{
  "num_hidden_layers": 16,
  "moe_layers": [5, 6, 7, 8, 9, 10, 11, 12, 13, 14, 15],
  "balance_bias": true,
  "norm": "rmsnorm",
  "beta1": 0.95,
  "train_tokens": 398900000,
  "max_steps": 5528
}
Below are experts of layer 10 (counted from 0) of a mixture-of-experts language model. Rows are named router (the router's row for the expert), up (a neuron's input weights, with its number) and show model dimensions 0-223. Each number is 128 + 24 x the weight over its row's rms, rounded and kept within 0 to 255. Numbers have three digits each.
After each expert's rows: "mostly gets" lists some tokens that are sent to it at least half of the time. This comes from a sample of Wikipedia text that the model never trained on.

# expert 122
router:146108134121113151104126136090137134154135140181140126151160141110076149119098181130127103158137122124155135105131099112111081123101150130107135134144145146129126126122138145096164136178134123125174142119112116153117131117121102105131097176139137114179129129137158097138132144103143125078089110137075071110150141129111162102143119154152112129125121101164175115109116144112116117147143129150098146162137104100127116112105143089152067114168120115184171121111094097151122139151102137123181143099135134153167171132112159145092139131093105140104131121088168146128146168117146087118098126139138130116136107152123149146111127112155124155144086163092130140116110092080092093160137
up0:153090148110122142097123085188127182150114100132120145173084151147076173155132175146109133134107152143088136147130145114090089113154113129139090134147121163126109126127143131109135115129127099128118139100092120122120113064133160112123167173119144117098149150111130154138118151122125099126133090104129074169123119171161085111123120155190130089115089129159153111109140127138129129140138132176124129146153118139100104103084152124189153164122116105127122103124118092092142124130093122143115126141098119109131163115110112113117080079127097129148122118151163146078129136143183128089128132155124124118163129136143140157126108120131136083128136119102134111118119123172154130143139
mostly gets: " north", " south", " South", " east", " west", " East"

# expert 201
router:099129108123109152120144109111125138145167136159120136136119130109117169132099145150134180111136090147074124167182181143114115146121114124084131091181085142136136162122186126172155074119112138132132108129099167122131118160121160112118184150140166146140104108137097101098156089146151116167152107148097150096136150100123117145093114115127141148125147116117148166136105138170129112138127088087097088152105155117166145159166127162064095123122137154095157110108130121153151093132115138144117154126148145104128135085153133107130123120118144162100132105100133093175112122108103109126104105105131141098109141136111122125145136114093172107119143100109125132121149166108140148121117
up0:116124113132102124133147156103111090102135121169127102105124116144135121118130162153105133183106113092129158116109159122118134138137154097127077089166141169153095112139117095110141126129140146109102106111156119104197142095111162114122099105140129077152165149105155105112188135131142098085135134151145194137096109169132106167122155145145127115068136108142131090092123173140106095152139144116135141138155132154160133126147121149116146091132084118117095130112117151115147125106122109129102129122142137114129093088169096113152123163127154137111128153136118159116095139132137118116108135065094131088154141084090140148144122140139138131142155151139116159099160120111135187090127
mostly gets: " High", " Hol", " Ear", " Car", " Gre", " Kn"

# expert 185
router:089124117127087135106141164120117152169110140113133090155117156128138137152150164114128110099115125113085178087155106116160189133094156131131133083139168165133136145135203099174129115128130154094139135096140155136113138124103117152154128155122167135115158135158132142081130142134127131107129099136097144159119130140145150126142169123129132124137134101153136124117123175112133134157159136094091143122118160088121126099149119111161085116151112152116111128092170117110139135130148131119123073176085110139136117137131134138115086092099124160155136087123166097114153123139126146151095116106168139070148132112132097178097116134139116162151132124069118165145139084133123123161121
up0:098107124077088097132183074137137176126117201149140099122136100119143146141146160110167090100121132103109065112127112146114161125154128155156163146142123130113143176144141119158142103173102109087118140136136131156114124108107141130108122124125114132138146148123093128083070092165114137138126114131116155162102133083122123135112150101129149105085132113120162128119123121148121139145087177123111148101109103144137132123127156087106163134125139126101165137116117166122131087114144139095177089145115114153117105106082148159134114147134091116144103137128121119103130152157126127145113165139124153131116130128133132095103128133101163155134175151102134141078098160141101156078152
mostly gets: " Austral", " Sw", " Christ", " Que", " Roman", " Aust"

# expert 199
router:126088120111131201146145156103126134154092171142118127150088167118116109145087152118177128095125123128101144094158130149142097144084156157132144112165145161151158102159173138154105098112114145125120109090138143113142144141157113119132150125161122129124135160126118154143145125129136137091137098113086122109117188172133131070121116122125128137177167181149125134107159093134133142132144118095090116113090150097130114151131146167139148157122127180082146130114154070115156121134152174117101116117108155138141131143122147145094122167148121123124157127138129126124094133085160109146099138135145152079120156153181143119142086158145143137143096117136119121111128102107085126145128
up0:159085096122144107136140109140157171145104152139109125178105143128084091169135126141148123143126091091119167133139101123156141104137158149102154080141131121171149128112150117176083113121131140130123128111117149088141165148160139129132120144149178118114133147138158169079152102147135165133129120082125090167140138159117133106182119127145162130192129145140128150128118129087128150134094117133088163095137119117085137107110131130097096135142161117092145129114159163120135111127124150102116129145130170134144125126099091141143101109132126123167148105168124134068126122111134104126118128114133111103165136102115168121110103095130111121167165186136127164112156106150116064146118
mostly gets: " Tex", " Washington", " Mich", " San"

# expert 28
router:148132148113141153131147125119110091124115167148130162096089108125146108134129139158160154160124140120161081151098130114161083145134154147143127106137134140152126127093099108171090090144108094128169102127129122109127105163119151111141159148152104103131080137108107124088155150152160136124144162091127127129134179132102088126109133090142121144138098157118116147140137118171130121126146119064148097101116126122113167136179144142104143144153104165101108125156097129128147102128125108123079140127145138114111123109137075125127111109160148151105183120123140112157115109062120176142158127091155138137106109117096153136126153176111150129094070152124112164098138104175135141107097
up0:117134113160133136143127142133108118176132131132141128198096103130154101103116082087149110153093160185156123083133146143138120148093118122162136151107101107112152084143122093087114151127105148129157115097107107115107145129096137164101133118128112110152145149123152118130141122141163096135121115085127136136168153169139124098157139122130151113118106157142118071166146110152113137149160166126172155113121124166140128132157133150155133116080107124134122134046106108139081181122116139135118137077119160108128121129109109167124082157094112114118134142089161127098110090121119153151130112125101099129132162159148129113108096095144117160107140140142129091189132109128122145117143
mostly gets: " national", " National", " Wil", " Thom", " Dav", " County"

# expert 84
router:138079135127206135154115138122116147082165121170121131093129150146086126131159179147111107157111093112088165133126137156084133132154099137084132143138131098132111128130146150150161116132136139116138128151135096085121124155125159126132170166167121138163113129079142149112173173176180155153161149132150092134133116104126145144151088160144101144126128095097143120131103129112139128114145124114121121164146147135105125106088084167101089121145113089123158141133159145096148080129114146167111137096158125130143098071164159138115116095106126114103131131141156103140102118113127116150122144154105089136150129103110144149097138154159084120140139143141124140102117095150127101121113
up0:143124146153160149173118109100141139076118097137084112115086161139139137124143108144107164136121148083119133092117119140101096124127116115088141112135129108133147123158136132139175107122170148155166113153094094099091090152075129151115152178121144113142100157106152145116139165134170107083163151160153161056155122166108101123145196150131090128107128097155115175127122138123156142118113125145118127155155141151090133123069098149134105147122129096124161165142136139117132117108114128147123152118110116133108127121158096143112092105101144117091106115120123130104079142140128149144130127154112087104153134122124146112129112138123071128116124150117124099084103108139110108104173
mostly gets: " E", " e", " political", "E"